Weights of a small mixture-of-experts language model, trained from scratch on English Wikipedia.
Size: width 320, 24M parameters.
Experts: 12 experts in each of 14 layers, 176 quick GELU neurons an expert, a sigmoid router.
Training: a variant of SOAP for the experts, 384M tokens, 5855 steps.
Below are experts of layer 7 (counted from 0) of a mixture-of-experts language model. Rows are named router (the router's row for the expert), up (a neuron's input weights, with its number), down (a neuron's output weights, with its number) and show model dimensions 160-319. Each number is 128 + 32 x the weight over its row's rms, rounded and kept within 0 to 255. Numbers have three digits each.
Before each expert's rows: "comes after" lists some tokens at least twice as common just before its tokens as in all text. This comes from a sample of Wikipedia text that the model never trained on. Tokens count by the router's weight.

# expert 5
comes after: "\n", " of", " in", ".", " and", " as"
router:142173106103126116066130072137143106170081111146131156136178146104148156109142174106130091097087142141164142099126072173159116189101154116153087182141115124106111073187124206161122118148109085161137131101110176167137154130123125159107185063117083067183158135112136123139105143174141161184133054080106135170132162135147121105094184125087107167122022141162124120151112132093133130080158110096096152109176090135078091112153125169139091174069136098151154146173148149120101102091151146
up0:086103144085176179100140091151110098107107040165129169123118110061150160103170209136080132133117097153128112076093101126157126152139094115136191126077114126057073150109204105149163096069121079161059101103132186113119157118134144192148130119141131093122156128118140156140088124132109160153150135121152113149103157136106129146140147159155119175116094167114138134072125113153102126167101080171080117064115151110112093155146118080105125134131117142180099140069121140104163147134188129
down0:097060117084151149155084158150184123131158069126111126126150145125091105112156084115200111129229110117098131128107127095103088081149108108163136118155154149136163152137118161197139112116106097132210177108099197076123175122142083125109076131132144143101152166110110117140138135127146103119130142103124092124133126178156089178128163154131187133089143126083115102164117156120118086179076133068148115076114185089148086119097168090155152170095109138140130155154126084119139121094105090
up1:100057115086128102115144102103198137153115136106085092130177190063162135108130113103126132126129105140058117066115124152162103087131125145135173139124134115063137148130159094134164120050105148104081149161139105161165195100079117157155114105139120106130107122144149103129123113093141118141110178134141143081188152145097098105139211137129098159142109088198126121196094141103132143113159131068112123085209092118150104152197128167103094126081130154108162082090119153103109124172172169
down1:130131145087075148160129097188153078136165101117176143111113126116120191129118134116134176072145128148109132102184106110157121086158117145132126162168054105186132124083075137144034056135166122178162107130157137170110159210115120133149149162109087141103097137160131159084152109146131132086125124142052189116158131101142106163130136155085107163087145171122121104150151121081102140140091134137081114159108098140154091205169124124117144056132089147151051104089122128083056119126146122
up2:120136115119104232164160136097092142099132093082106087147115137165093137071127084140201073123145193106113104051121146108122076136131138133119136148137114141108111128175092107183161113145103168147149144130166128152077115128098060121102091126080136143166054150076148154121130141111142162115162132098120151142149152133157090087110124134109120135176077168192094110105160174118159058073150108114138157136085074206054070167162128139110106130112045116110142149101125180126134102176048109
down2:170147133156082136107133158102122136066140115164061130136189129128152132147102068176136146129163144088107095110172122125130153141139091109141144129110130119133142140085099138183069176093143179100192061091132078154141161165132087168119148125075136116142116208096137163145175153096139170134137173099106139119101143202133126108115126110178126188078107090101157135131117118153106071180156117174166146186131140096182152183123119121139119131121176086101151145078125109094172103140100102
up3:167101122136114162086190125156137052135124122096095156139084150057211096126089133046114083148090129093075140188178099125170123161090120140088166094104145123102056115102094172184080199089145111079108187109106145143111129210156097168110114167105122096198119158111137174130142119171159158066139127069121137092133146143180087121124106114195127121129104110131136127136094127108150112093135094149098075085071092126136081143090109144142116123138107078132161125161135077088134122156150041
down3:143180123182090073159128099092119117132062114132092133119103159127122112178183093150083138097152083106094088103130137086154167136102116181127187157101108158156097143089100158109082125150114123140121141130108119163145121161149120126163098147157128111100143129151067065070092078100136105125097137164130126115121073079123145073193160092202077143209102116149128105091117095171059113169122112100128144154142123156142093113172147157078167131120136178098181111117154074088136095146092175
up4:158127094127158084076117105102155175133115131107101109093176094123122140066147164085122207157135147150101157105114154148094142131081123150126161123126068141108110138129075132127081103081128115162157115106175167124152128186186083154092156112162124147126163122107130174174118207137127111140157099092193084144169188129203143087118115125071128143173083144178108105052102133137161183085113173095102099089119123129136066076169154185114113135118128170119173097085099122193188115111161169
down4:112151124077087112100156145119181150198062112107160066041172107134167081170121099142123117096071164104105188069107134157123182140179149140108132148128154159112126065092155143116171177110102150153152083118152063086080125133077198157100090167130123171109062160117105162145116177113064130120132142132125106097132062117164184128096107133181087106076117123190118088127097142086119068094104141095131155097175102111140122107162076131108086134146144111068113119083132130157134130147082097
up5:168146136089086146068160125130123120111139175119181117126125168145114091125152146130127159100148119232141151129159144177104150110148154148163135183093121144066142153169126101161086081089170141148149135085108173107139082139118128047196128123167128097124145158147153151093131140088145139154122117118127203098123133144119106097172130159064113148107132095081155127115122127126112160183135136148125093075119144075136118123062100152158137166070211134071163180152125165148111106122079186
down5:126164107088168132141154120115114086155148165078070168173152097099119135147126138232123083162142102108132106132155104102130097162113143100142113092157117101120185184115150103082062107132129121173083158098127151114140040098181141118156084109130137161113151146148152130153170101129199073154132183074103126202095161184154127172177129124101119110114166067106125107125082086142143110122119206180172094108184076138114130117123106120114072169106108166125092108122120100153165126059105111
up6:152165099130126143113205084125179107188111104114153128162134103123152088144143144153136120087111152133105124090192128154165140141079068191171121109211115211129128091118043156107153165171094140158111109151136184122137115079146107117159076124188077133136116169108156073154100132144123123129145111144102174103174132129113121070138121100120125141116122151101101159073195147125163141111134107075138105099133134132169105123250168080133126104151065141097109205122109151086121170179165123
down6:126134143122133189150159153149074178122072128178139117140166125154168152102161119173128154131166179109158109128117093093103095044183126154187091109132143128166177169162138136096120098105118126132113118131086145226110107138112101152156107080106133079138177146081123133120142114103125106156105134142098153197157049075128105064144150139105089194120182166153067109149098139108119142119102128145093063125113079172119164074078122174175156152147135151133181103114129104154096163092135129
up7:131171085111146105128050105171142150132102099179017124145133114154075148121149128114131151107083175065133129135126198097110182148079099120071184103133132136141138122175145119098119175139121145124134147113082152147126103148102169146078146126100167146152134118085145132095121103146138091121129175169146151137142133129095080094064197135105085165106083118127179107183135101125147158169130129137111127120135145167201174104135079111204163065129162077131132129105101136172107109137104147
down7:140101133164088085134114157090092126115109210103067101130131161190103138129089119108121148171112136079103193114138122159095164118132083149129119083109132142107153163145087114115149080164131077129106085132138109071145115126167159135138098139162068151114146137152188106123182161101085108135136080110111133122133111098106096083105174125119125164088124104103093148136157093194084117126146133170169053135164138134156085116142100136068127125127085146154120162095067171101151170104119086
up8:134145115180103204133118137147115140148097070157121130108117113140138124150127148152091178099101110136157104145126097116142160141138138122130143153135149120131103129111127075110141113056146127138188146047144201140151141115141120209094151137130126098111173194175136118082111132089155131116144095122139146116174137139139155127128121102106122113184177166129072128112110072162144186090144064087134158097151144164108004119160109133094143132156163146037102081103156146158178161081095091
down8:139125142132121116181112144142112149154138111114190149144082108147137143117158139097124122071161104071132097136209156080188118180073109101146102152152124125171150129096025149063122142180154183105166144120129143086136134108164102144118159100105138190146135125138182147117146094116073133159133143159219149127153070156120139112103138163148111100088107092093158152106142125029141146151181153179174090102085101135155113166157124115170095097176182167101135160074137101169120076128140114
up9:157091144126157224096173133080148172113130170140140134099080139094103139104095100118095150097114098105161110147162160147140180159088105133081179095124118151092106125153081102180154171119136179203059169148161093126124112154123145128178128113142101091069135129084131136183120176102161106115155131126096177173151158097108165127213163164115115095168181125129117130105033138089149163150098151120162139109113141152127164104189153165161121101206133039174143096140130160166114129104094136
down9:095086108121094091096147107170106111122144212127192127122071132183126153100155091131080128152141084072144124167152136176143072125073106160170080146118141132077146134141213109147172170140191171101176099143185093107146135164212118103174140152107114084135179166101132128145069161127131151154104159152138161127105130081144144071084133121181131096093103120101097136088113146087132120111087125110095123122184151134133080204125154112126154156081080088130132130105141164142121216128111136
up10:133156104132094148131095102105107112224113154084142097151161133150077099136136180120046106147138110162171149074139150108119064138098085107113122155133145125102119065175131130108158134161178149064126144109134105133094180137117127165090124156190115146098138063090147097166149124073163099121149162145130137165154134074095097133151163115104179160175107145124080128152099105111138150006090085108152082141146103132098123149094138133128135116131193153128117131090089171146095109076094151
down10:143110105120081151083133159114137113105108191186149098137216120087046145137150188126093109133176164143113182159155255107137155182138124125206145165128123104170126123114106110132127111124099097141163165116090164111152116171113057152105139149097104182112123093155190104146132100172150122139150183121147147124115164105082060053116066188132156191080092160056103104092183188077104094099146109185153132111145170124115157109131134166125105139144141166084144122121122102118109109127152127
up11:094104123154147062170143050114190104154114139154152118114162150062086153141112139098171092121096154180143148105189147166131147134128145140149184140103111141063153041141138143167113153129112098156075166148149111065153160100121109150138124129166113116100166134116121114106098124170119140129131126128088107076152118058144146150082136153142063130170156157148155148081156144154164079167142099130093155135142139106109101101105124112152071158160135080120105138148106142136162178128086150
down11:101126106117107128128112168133134090174160141206146148138094192143151137215152116166160155106209120141126112135138082102093116122130107096127100174140095218155146107186126041123122144096105146096157176162169134120126112110179075154190077110140186128155132146168148088079113180129138112085077151149115101155142099180098087138105098177101108113114138160183204116075130168108095166105164107178093104142150098186121136103197154078094139096139102079109112133154066091095182086111113124
up12:166152114152211169128149107095131172119126127094151105158138164110176163099102142114173083107112153114142121097149119119133086091134150087130124115146143042070114131137179191118161163129043182162143158151178182132141111089148168124172131132010139109153153140066131125169131118099112133172151089098090134101145142067157110119147152157105130131145131105118151104177134167134201128128107128103136083149130143136105086139095181167124103131157124163132119188138107149130178159065164197
down12:168096119192112111140091102103122122116136101097145130101118105130129097116177192166139100105125122165097144172058115134143091119155127110095109187220077145126133116091096122172154129137159137126162105176114125121156126111114128123147116152106128106151102162145072166195079177138088151103151137124118090216175095092154078070158139122111085145098129205159191158144153151129135128138152118169151117174140132087169133136086125133120109160148146102124132106111183090107124152181151087
up13:147096123174107139173082113181183215139124143127172138180108174126139148078119126077040149098133184140149099122117136124161131118116079073108114076134062051137104136088105125125083162162144150125154112181117179138176065154083143155102095133106120106134164177159132132131100159116134104100094117127081092069103151118170118143128171113129140087095116109116082076125095111097110159139199172128162134154093153207140129119100091122142099149168149125204128156055126130116164154137061101
down13:145190135140153130125102176099081174146090114166095156115124082137071108139128136128092173123147125081128137112147060147156106110194076135081176153166096104130101157147157125152103074148115138084176149130146115144101128091091090089125131150145089107122167126140077160162147134112108128110161133145124180205170128097145061113131179146146172065154204115112104148135141110127111085097105140122133155160097124155125176137089110154136145083118086149149119108079164120145098163162118077
up14:096072106095142142142153127191136159168124122143119158145187102122123127106104156137130136111083049067131159098140104171096087148138114149150118209089140136103086094145160207139163144106116124083151137087069093140073116169099126112132145120118091114108147118167134116105120174138166139141135125108134157117072155154146130106130067053106132132204108129158132128100136108169118086135111161112100077140198153145116155096133118196113076113107160127114066148094119155128086208147095128
down14:098056169105194117201187120112134132132161080142065211135138170104096136089185117122109170154138197140125125136126139161126139097100178166140171182161159083118146139158157145137022141151141104087150155107120058126127055102119136115134097145117131209106116125138157133110147144152148135118030092129104091068137124138115136138184135098126128104111179150140078151144102169132116134136096113216156156183153159100055104159149149178140110127098125147095098138112093140091163183091140115
up15:110175086193116178110113110105166084116101130112089066117199135182061150093138139157102129098105152108082092152142139134079168139144084176109116171143128100172092130090161084204116115111152086169125146113131171170148141093120147143132148148174153030145104146165096096152122113103160154140132111085168125084125070099095131152134147187148123179111159088148167085122166080121141130116048137092175087082112133120097078145083102195127091098136081086156115121052112110123133138150167106
down15:109127165141137157168087104146115138106126114105082134089163162131144150189114115121201163184140119157122156153164113137118100156197126116128147110070154170064126152118124121130122161130150171158175125152142152144145144090128166095141154118115104119062141174170142179127195140166148125176121110186134164105150132094133120153126085157157139159174143154102134117150085120126092123062115099227141135191141194166157149119139195121084147089109150128118163091149125140109110071122084114
up16:190122140176161140146205180121189109102121136136160172090083178140144148185206166099135149093102061120126135113196109112140110137095150105154083140126180143114170114106182146150153073133093132113122125124135132159081157141109083074115105153131130109159106162123107111115132098118147124123084229078158136106101128114125143175134147103069118097172157164117141066128072157148115087127093095139178130147156118173158142144142142125145104143162109102062120130114098132125130088104100122
down16:083162148139137106166114130116138175104095117160164142140158149140119111146121138104132089110106143155131146112119117181174138184147105140091147140133165135197083132108156175096134131088146174137173110129145120136178072146121097097142151109071184143151119157125136148133074136138184138133154045155097135111106070150109092176082096109071071153073135110168122128083119071129133114117097158106151145127118143124118110138099162060061079158130151078106103132078088158061127076150167114
up17:169105068189107113111088139164146086086089124167148173134111134137135144139113101106113094113119122130165183114143105120097101170170086109123126095126079118094129114154072104101172110087087185110163087144109141149071127148102102150132145171191103080150135128190101126143147140178159167087114039040126142169129164072104134124090173102109122135110198116137095128072159128112142188152116077097107175039087115093065127137093179160129088113102161181173126141181114136154123126186120150
down17:110092099136043160153156162110116102063120127101099091115091089106130174110118105118162138109086141133174087169127153125103168124137094212094129105176172152212127153115091147137134099144118103095173093135145076087151123104106116147114128127108183122153180173163062064126164127130174111111092125147176074123169107103093143147146142090132163109084149089140102121095117084129157123134177064130110113140112044070134080128119148142086139145146098152121135144112121125087158136090106118
up18:132151116060072178144141080194123123130119137096155144153103160171127114066148104101124131138044160117149153130062140123124149103099185147140167106155184053109100107079128110149076101055080132122108093142182092146114166140188075096125145169125144122109127143138139116133160187146135101170134085134079125085060106104157161060143115150107099134136138053104114137124196073101140139083091092142160109131094098148203135107127135130142125176032182130134148218105182177120151137112119091
down18:117158080159131171164127142099080121191129121132068170116122139171160111122151111140136153095163094122116117175126118139094107110139117097090079103103130095125144117083131113172154074127180171144167154171166093090175105204084131117147107138119147090158085108138114146207164116126222090130129167191106135115143116125166086093100102138124091092130078078164120119142121085149152099100121113140115173092143094167127112133128115136138114086153130140216112098136138159165186116151162097
up19:130123129104148167110081115151159089137089146150133141121145112167207088090189069103110113144102100096153130103146167102104137164096113104123139098186099113094101080202100103090097108157118157089094125063144113153108100100107124093153084126123135082075182100107152169111107156185113130167137203088163177099085128120134124142065022153100134138148129056110118141114102132116121130115142178103132128075146109101093106131150115130140140154218090123093083104170089117090184159113129066
down19:145135126142167075122075162147182143136141045102113171049133136169154101132130085117136069116126128056099158184174108102096146153119131162115112158181181136157117079168149079083119117120115173118133103104088064140119086074049127107110111060155074154144125151108150165113134127161080116145136130151098139142092102085126167174123111126159098144134105138102074089149223119103157091109184099115144171127107115169107088106145165146137169115197086139128168158111081102136134084102128179
up20:082069108135139152137123115151129166106121139064089129090098120110118127197161108143178164133077103143121143103138160199189183150169135102093095119142170140104133096163161091159129129105115144125127099109117137111131070091107172173126104137109134122074136141170181088187137139131197158200159107167116130161121155123146132157094158120116204152132124095121170098176189151088134097101122149110145168174139126145132073094153185137067135131161076141078177123145099160168127090212137144
down20:083148102100168118116188098171118098083139103065144170185178140147137123089107134121087119086135128172121118178063149157127085119097139104127166107115122152073133179150079164078143121151108116094132071155122120133142180170172161165117035156123174129146158170142118119084111153102110174096146128124178111124173124115162166117104105184129140128167130098149104099134123115139133126106114137143113102175140126081092142095116138111134201098146123130156156197133184136087112113128078107
up21:145096122102153133136160126103126157149093135117191167120140126101097099147094178117110105076115114194133126095076101170111130111216145142138157098180148139148104090107149185130071128147104100149155105079171142142098110099125128146074174117141081134146110135122161114144095137113101176105134127075157122109136184168118069129129118165150141090149183115098071149213109142112172129152048102110173120111131123145188131121110085166119087089174157080170151141069092166138122073100082127
down21:114151139200154063171114116103200130118113139094101156121097114144112110143186145097205159146142136129084071141088090117111160121152122163184167110104091173153149164114122143146128114134146114162095135114156054143093146160099137072095113157092157137115138123158148128150149116062136114136204149171170109152155155173143141147126182170098120133119095145076112151105108092097136115141131103117101123104136143113096145080116121139171149119150153120159163086108092158102154223157108153
up22:166188129113145129096147146140072096145073130091167134074202114098099106133124101142088125123118131148119124090192078122132129134144165115124113152111091140044107159112067069123097155208151110116109097161125149112142143181079064128111121101112141141104124091191103131134113095156066153091147088122193079175111161055109099108131135104116184126170146108097078090166112111176140098104084127120104093097199142190116129117116105154130070180142097089076115120144062120130089135118120129
down22:095102058133118149131103084137115104178178146203154139103124135189128120117085143134107186118113174107168116110190128179113049173093085119111091126113180200110083147139091090137169150144089039124147140133194119126141090151146082128118103140110128124124154117156092125145146089141149153133139113153096098162090096151136122118127181097114182131199172102120142101141088103113115143171125128087118183186102124130146071143172085066134145140175189119146164100144137086141077202136142145
up23:139120132074156114164090128183142133105086141077140115202150087108114096124119094193067163126121048116134089121129142166158151083127151099160141106108164160140105102115090107128075186096138140120138138171118101151128186134133072173171087083114106101103136115050155120127190115112092104164145086139110174041141178167153163105140114132086136099174137180133139121051123099151195113157122116109187157117081162123038121154154174134117105125154157084096159136123069081130102091149091119
down23:145149141077136123096189134171145154073064175141170152096164190110077163105143100118135106113103080158096082065135103148135175189166128132094091128119160130120134147108121124151086190115127143114105156179118142154152099152149106058146125166120108088158127071052135132142132161100148117151171172128138154094075087142108129152134131117140140171060085140174116077106224088125172151141116173103157137152105104124117163118142114130122122154153117109143168121108121227212080152112118127
up24:109123103159095096097060190055145160128121097129103113142111085155127128082117131149111107108135137111105122076236118079090176136135132086116129101139126109115089111097089126142113160134106164053141144084100116098136079150150125138091134150098137146140126197152071106171120128081144109145133076126133143117167092150111160100183136153109122099117126125143116143118096078150156103173166158114151091132140084133124128117070147135111113095158127124090097126063108201123117102180080130
down24:089155159079167089095130108181123121127122130088139151131110142134114116195179088128110102135146102157165123125077160179139102097136166125131188120159181140163182116101123136131124120099093131069088077088077167087076166155131116125217146146198106169095115077133132143151111117106131069085105091129121129107151146156112049154089162139110143162087155078117120171130103111106100136178164159123091150173094091117120107063160157120194123138133136121166119144065107110134144138125116098
up25:090160135106110056157157185100205102155072114187103120066195154104114132064151153119122067148105142069163138114145149087127165135095143162098104170088117084086163147123124036158140110118083133111082116084177088118152124152133181053156167151081134160188160106138126180198088070127118083155117124187128136134121152121104068103126116172156095119126074146145079141147120166137160153151159098131111113136132119126101105161120140170140146136130169161159152173129123079154154164159081066
down25:103172132198080162106124120121177114173130103167108098140089139134101177181115136099184132115096138132146141182173102150159045107167168155181185082085124088155096139119132083146150154157154180141141119149057157147085096152184147134120156058147111131100162122128102140134158176130086111114105190130134078131148112168143176162100159146151071145063135080175150080134101135153143119133077150143188105188198139091120114128112147130167153069128178177115138150159138138128075088121115058
up26:103131112106134094158171097162133131090066105149133098176162122116138187123137131167162197104134133117050156103119169116142086111070093111177124103139123143073127152143080130075100137054090155141148113150133118114156175153127166149110115110134150128129126088152118144086098158159171140116076152112146109163175113124164116164157124148113160180122106149168103146192150129126178155108167113131142132120153116101141084090107076166127053188180103159186163094129146114105109163108079114
down26:126121056128127144116113120098157139091157117105115145121123113114155108127093123156122166069134120044174163083113083158153104125139110160098132215125088096101182112089193116148134153118129105167116200136101089096089102098122196080136163152180158116145084187179131110184157074137127203147114139146140079169051089073122135160126132096138158120092149130101164183139140224123111139104094158132179105175137103163122135069152108135156139119073100172122125149133132166109167135118125107
up27:189118132125141130132145130090178121148086116107141112097088138169084106165068078138092136073122115130173148138131141107113087109057134070117154162150124139149138136164089133197119124092134148152163156105090133087100163132098139181162131145055124164078171082131096137128097104178088129158168109133166197159162161096142097142151176125151095135118083129137089107049141158119154106133140123083156155115099164166204133138114033075107124158141091130129082170100121164119130101132111100
down27:113104056204132132155133161115123130159131128124174145199121097153091146070132127187170101151103124107100070115103153186152062128123126069230114147150117105127138113164127122142120138124114138084182074152137112143132075114124139143082169155059139104078146118087114092125102128155116120157072128134089130107107148112065136189115111114200079152136169147141141088097143148209140090155123174104129137123092114111101115117070129152193114102100110142087102136146144133117131112063134139
up28:203122120064098164115190145117204137119106117105159108072179118158130194151139177160129086152086170116130079148116099070081133148151096115179147106157128122104071101111152132129100138065169166126120147082159191135141129106099100202121141125140167095132150167121122110195150121105118115134144198127142135196167189086111131086165120144082071151184174155134156108105164087127235139157126098179156145153145120157122118072134166119153126072101167139129084076178086113121100095141115126
down28:087155207110067095077136164109074148085136137110112155106154114122148089152104122092162081112165106161179144111120130195158087138065130087130102137134108103155082167138119145168127069210090183095116169058121143122124146102101144104169177119132181158146154125170090075138088135164152118105099121141096069108168109144154141125117128110133120137152129181140158096105106076147162137061107098160123096079109147146131121135180142130148123130053122137083118084084143075086097133089135182
up29:116121131179113188062122165201153101082116094125132135130115166126177135134206136102088108147102103154086105139179114147143131164144109134088144170092155103085137143197097107134162163149141142134062132135145100099140138143170114135156169102120107089139132074105078118162184126155150104152184211171107182170079123120131114100135132132140168154114168128122083161117136119130152153156110131145096150155167068165176109095136128153096126152089106117210047150142118140116180132172140138
down29:168154101154077128166140147176174097119181121109117108143127106092173134099143117143141109222151088120176126100084145195136152120126117125105132159141144139154146140171154159098092165120095170131117195123134163124141114104113121170144166119155081105177117069125108130137109133137095168155088190138112126058188090169155177152107124178147139113166091154171101120097170098161142117164084168119157124100124118072130084122078150122132153126096117113115134183124062098069135157110157150
up30:184112127143146156084090100100182172120122129143110192143160153149144125075156150114108167091166107101148144130102171129150126137155118131111189097096166148085141130128100058168178115156094135146079115113138139188174155122150165158144153153102113142072117134116150126169103127160143135099117152092135144137105157121141077174162173201132174186138177063147131111048126145126073058129135087105124142140141106073155159166122118142105145071059186141090123097126075107085161183082129081
down30:162086103103130128143085171160143137167163082130029128180147155080116105140164138098109145133078174159119189056185136162186090170164098110135117087090132134129125053112140124139097149064161186145118140135113103159134139159152165122175127123151171162137175145158110092162078172119185104110069156134162204134134115106166121115152125129127134149045147114122116129158110159131135117135102140134124167120067086127151126141131113167103182138146124155139169081097163139118134122102142107
up31:115106120166131163040186126148120110163091104109113149124159116095138102147105145155102129105157144157126112064113139186153140142104127126142097128179172169146100118130140177142099129088102154125062110174114133129129128139087111162163114142064106074103135144174130164126193136085131100108123147150117090132156131178113115124074110133127125144131132129175147093131106128113134088099140151116094139107108079087089157068104085122066151175123175105158170133088067140176162180132111147
down31:082168174144059187061107158202114111106149120099140119136141162145109119092066128115106091119143100166176066161149113086130133121152085143151141105143176132145192151149121059182075077096130153144210151157166092151146166133072229136101155118113122092154146144097128119179162111140109129082171139110088114122130109094118129128132141064126069077155128101142082128151126157118086167121196124179129094120126188129121147090131096118176130094154098110136143158089207161138148138112113108
up32:129119085122092118098089087132074032156097102101112138102097203124105081080135118129151182146107130117127092078110112200060100133095082167115114177117162106103122136151137124137144091142146163110129145120134128079148133145143090123111146174127176141147100121054096069134133109099127124119169169098096112085100140123177115135127187146163089112172124092152089072125093131124105148187169123153149147146163155119150130077203093142074103141091099142153125085202055140149139155134126184
down32:110162120178130126155142165108125133093162165160080071122109193227162176142128213157077127120102189113149138083176148169145170051121152144140130055081120143170181127194156152123081168084184108112135133117076128095106107167145132140105047111119125109118162153135107134140123175122112138131143095126060105097115140114142124182120078168175072094118128155122175140131178123110159127094049106102079132161083153126081175126091126064107159071170113149089163113104127083090122129122067169
up33:114103115192146167124098135151141095164093181121137161155169184109159152109161177186079168092111136117130144124153128142145172162135127110134152183192162103140158109182112130112096106113110188082111138098131207112152186117143114191095098132171127115115183130065179150143144166114133171131173069103077106156107113090104117061100118142109083135155144125186157083101168161128170127078101130110094142150093126087081131121114064182096131117162110129157135174086169127121100065123106088
down33:121173089114116099140165135071113074191111111171197122134090146149098137122099121124118065147129165106138158207108065135090117166163157095084172117138119105107163101106090160119167133116131094104171154099096053133112130155102113148113116114148116091111159166141089134178095129128198146137099149088183158081123093201150169132090143166109102179149151155130154124147150098131094134131203213137151133089134190139150127099135087136101140076115101070207127197154110147084093097090112115
up34:099159057117088119098112130102078102075105163130173142130136098143094096102045111112127102121082089080130118109123094150196125139093118168142112102154170112132144137124170119116133178143183178160134122115131173098160198156123128115136178134223097101151180099012159132134077166102092184183134107117102167114105099106116087128148100154123086152134131061115104093106116118107092090145123149074083112161127077156146112167127057201115084154154113115128136172118087168138180129156110086
down34:164067093098175189101087127134099081141128119147121134058092145231115123128117148103169089111170057168162121116132139115113169123167170075148124078159137135160053190075162102135094132156191136112096125132116157142126103103154111084122093093115189175169097138088126156123148102067122130125118122111101099098124143090129119157125077167170154120149171116077097127159150131101135114130139106134139141140156098156175152103079154091143116060156064093172109130128152123138098130081142212
up35:175122146113082166155130114136106157153150085055140173140134140121167083117104133144148140129148112176111128100167120184147154177134088150113131123116127150142095123112146160118112136209144076136099153154132047148172152123131082157145109134102136081151180132103115176148095142135146201182068136089089176150140189116114111134080110161125070157140086110173117127178131112144138216141126145145123179097140135106216165056123104145111157086107149081107165115077079112100084143132123143
down35:139107135113076179145158162114065130104150110107164122079141189131128197073089091155136102157199132104109134088122166129149102111176159214108144070147125100131120162142141121076166180150176147140144119168183098196132159095078179067090128154161094133228174098118101143128086069095138156102162132130133125132107176139097136126130149116115114139168162091049117139107152098147151151114128095122115102143128109120102162148136213155073212175133124147083078133108113052130158145095175067
up36:086065150154172154106119097101099148171086154125173172095125177202186076182162131186103119128124188134134173160135041153105138134125154119124098065154083104108122147121183105123103103140087127105108172136119107120105118132150201137132129122101106111128147149104142082123134171164106160135117155131165124143100118151110139147133091161152112075119172128146026105076150079131119109130081144103141139074129097181120103111119163157155155132128150084173201085104111175142179125145114080
down36:155124124071171167192143130090099164172014141078054134072170138139172117144167097132106188178141141102109155169138173122148150180102099110177142128089086185130148148108145151186164126156155064135169130107062109103102136092145163126106156102152107057119080119159172096063133098168161130112184150059162101160101139131152107119122194156157117156096112147127103127074185117062088161156112135128065124151144156122228106196112144127138121119124188094112146143152109099108136145089134177
up37:148128122079143088085073138119067170169117127101145065135121183105098115211110144043110126145061145127100168155205188152137114113142096136112106139140096089139119094128143118135152083095119192034106148106149109170066145120091102131146114173148116127119087095171100099122101170143123123158121135133114140108154177123158140077149126104139152168130137148091108093151147047096141113169070138082064093117144103108046140051154105076124119100173183166122072047108172146077164153103101084
down37:079169098110121144118159134121164110138144092117119177106080147134100100172097134160130133153166173161104160156117128150112142109151061121080114079106101185170147093082159079167106030081138140150140153107117135159164171138121112109160185118114097124071050103094072160122135122122139129105131135121182024015098149102109110103162131100149138149158104071156067107174121139135168095111094165134172068142110198196141159123189142145096135132117148146106125142104110121210113137092163114
up38:112119143219067143154194118135130177162115122119088053120121124106143160127172138122126102106119117134135181130147060107105126103136100142183153163113119109183080088096131083108098173105102144147139192129178107157122174126111163156091121126123183116036112153066123154092057210108135132096142121182171148145109168149133111150142166120125149068120105000137109147112177104165100107129153110140130095047125132146126135183176158150097108124172187110111128147163126160154092102215084165
down38:156144082148210148122157122118174162068073103163150119169144169085107142126174175089138060139156094153169125113141154143111107135088135078122120140119079131133126110126068108131100160154154078161153155135127122114159138115126110149120145149090106143055132133084157110158204089123056102126066074155134120107163166118120140105113108176155053149158100107110132194176150106144175135109121134111155135119147134126224095169092133040121219107162076130139122097124193096142139167149118121
up39:134079100063164148168145087145115160161121151121117146163102157069118117130138165150090164082100110157124131147178111119081144203137134159141109080147210124129125126157149119136135125136148143110077117205095134152160134149120129078115158114153144125104090104132163115097110146115146135077107119152119119155164170070145152121199123120142092132149110132182145136079132123150167173110065104093165086109097103198056108105131126188122176158158154114131091100155120149136119067116152077
down39:127127103103147129123089217113181083120145139148148130134118133112108070145114091172110172099088108176139094147148130111158068092113162120170128132137170127089131141104144102131054131139170155124104094107078106081137073121106133051096144133130155126153102056085098118132150084137149164077175133131126166078124157087165139074070143107080131124159147177160211112103099173073166112157120138148096037099163107125108112089179135068107196129146153163182132126160080101199128173113102124
up40:090174111161146134097124130128074128157137162123167216126167132115175177081117114122124113130105159171093141160110131129172133115070141120164100159154156126120135141088134145173076111180076108159111182125126159120169133149162145150098161161135076097138145106122112117165126153139137160160137141134139153178124132163166047140143172162095067130133151119135123169127115085137112132149142082180094112175130108110050129133082086155118111135154091157102111084136104159112079116123113183
down40:121082191135136149108105134102148131152134102103156138113104146129099041131124104137193137145103183149134117110124147229120143149123171085104093110138098156153096128156102058124138164147155180127167128131129114147103100141133131109124078080109141115140134090112141092143157137204067112160106121177114136152141138123077066103125121132104104160173114124148106183100110118144084058127142124109135132145134119168117025066137117153155168172097159107105147129090105121108167161152136127
up41:152160172108109116141108127131132130127141088067119117168156129085121132128100126162165109155098072163182066119143078072074104079129121144115156177178079105100097113091096145110139154122126187093105088047105108135105098124153210109161121090098086090149128143200117216144170120123152163129143095114136129097098169111133113113114146158122124132175116118143126144151087153152066133027110158147087139113032155143098141097096106129135162143159096174149142155090135146102203140121146155
down41:119097106109107121156151136156133129090102113120176164073100124100148132140150120121058147180166118118137122116103049117112094145110124088204084133084119162113145124122138139152115142113153093115122120194118146168154070132097108127141096108076155101192187073185162156115081089154142109072107111082123141090120115164140171173073113094054163123137127037094162093127169118184152086108078158138134117129138112118152104084086073129119145133137153115131112142119092097067135089214121077
up42:156131079160142094164139125171106098141087192097098213116117123192137142087134115174143115089123097085107113093179097119149061137093085181057176124132148126082135094067112133155138169115163143152153153189134107136123133142162096180151128125127113087168170195172070144102112130129138094203141109148154124102085101109080163116173111117084109073168078099087111123139121119165126126140109114110048135154076093177176111072176135131151122122108116147112094078161119148134121153104171113
down42:151156190131066201135153084125127145117131112132148129117086147190144155120140182142169156132105151121092087087115200132096109111146080140095070189148113123113105105120151132118119143135131177121114185076099173151093119157109138097206111128126151129092140167143132086129115063122137096095162091091184163155108101161103112188173131142162148141103069112106121159177118095159111173084187160146102091163126149119089137079103160145098139142179113108158147119109142148143108127115150086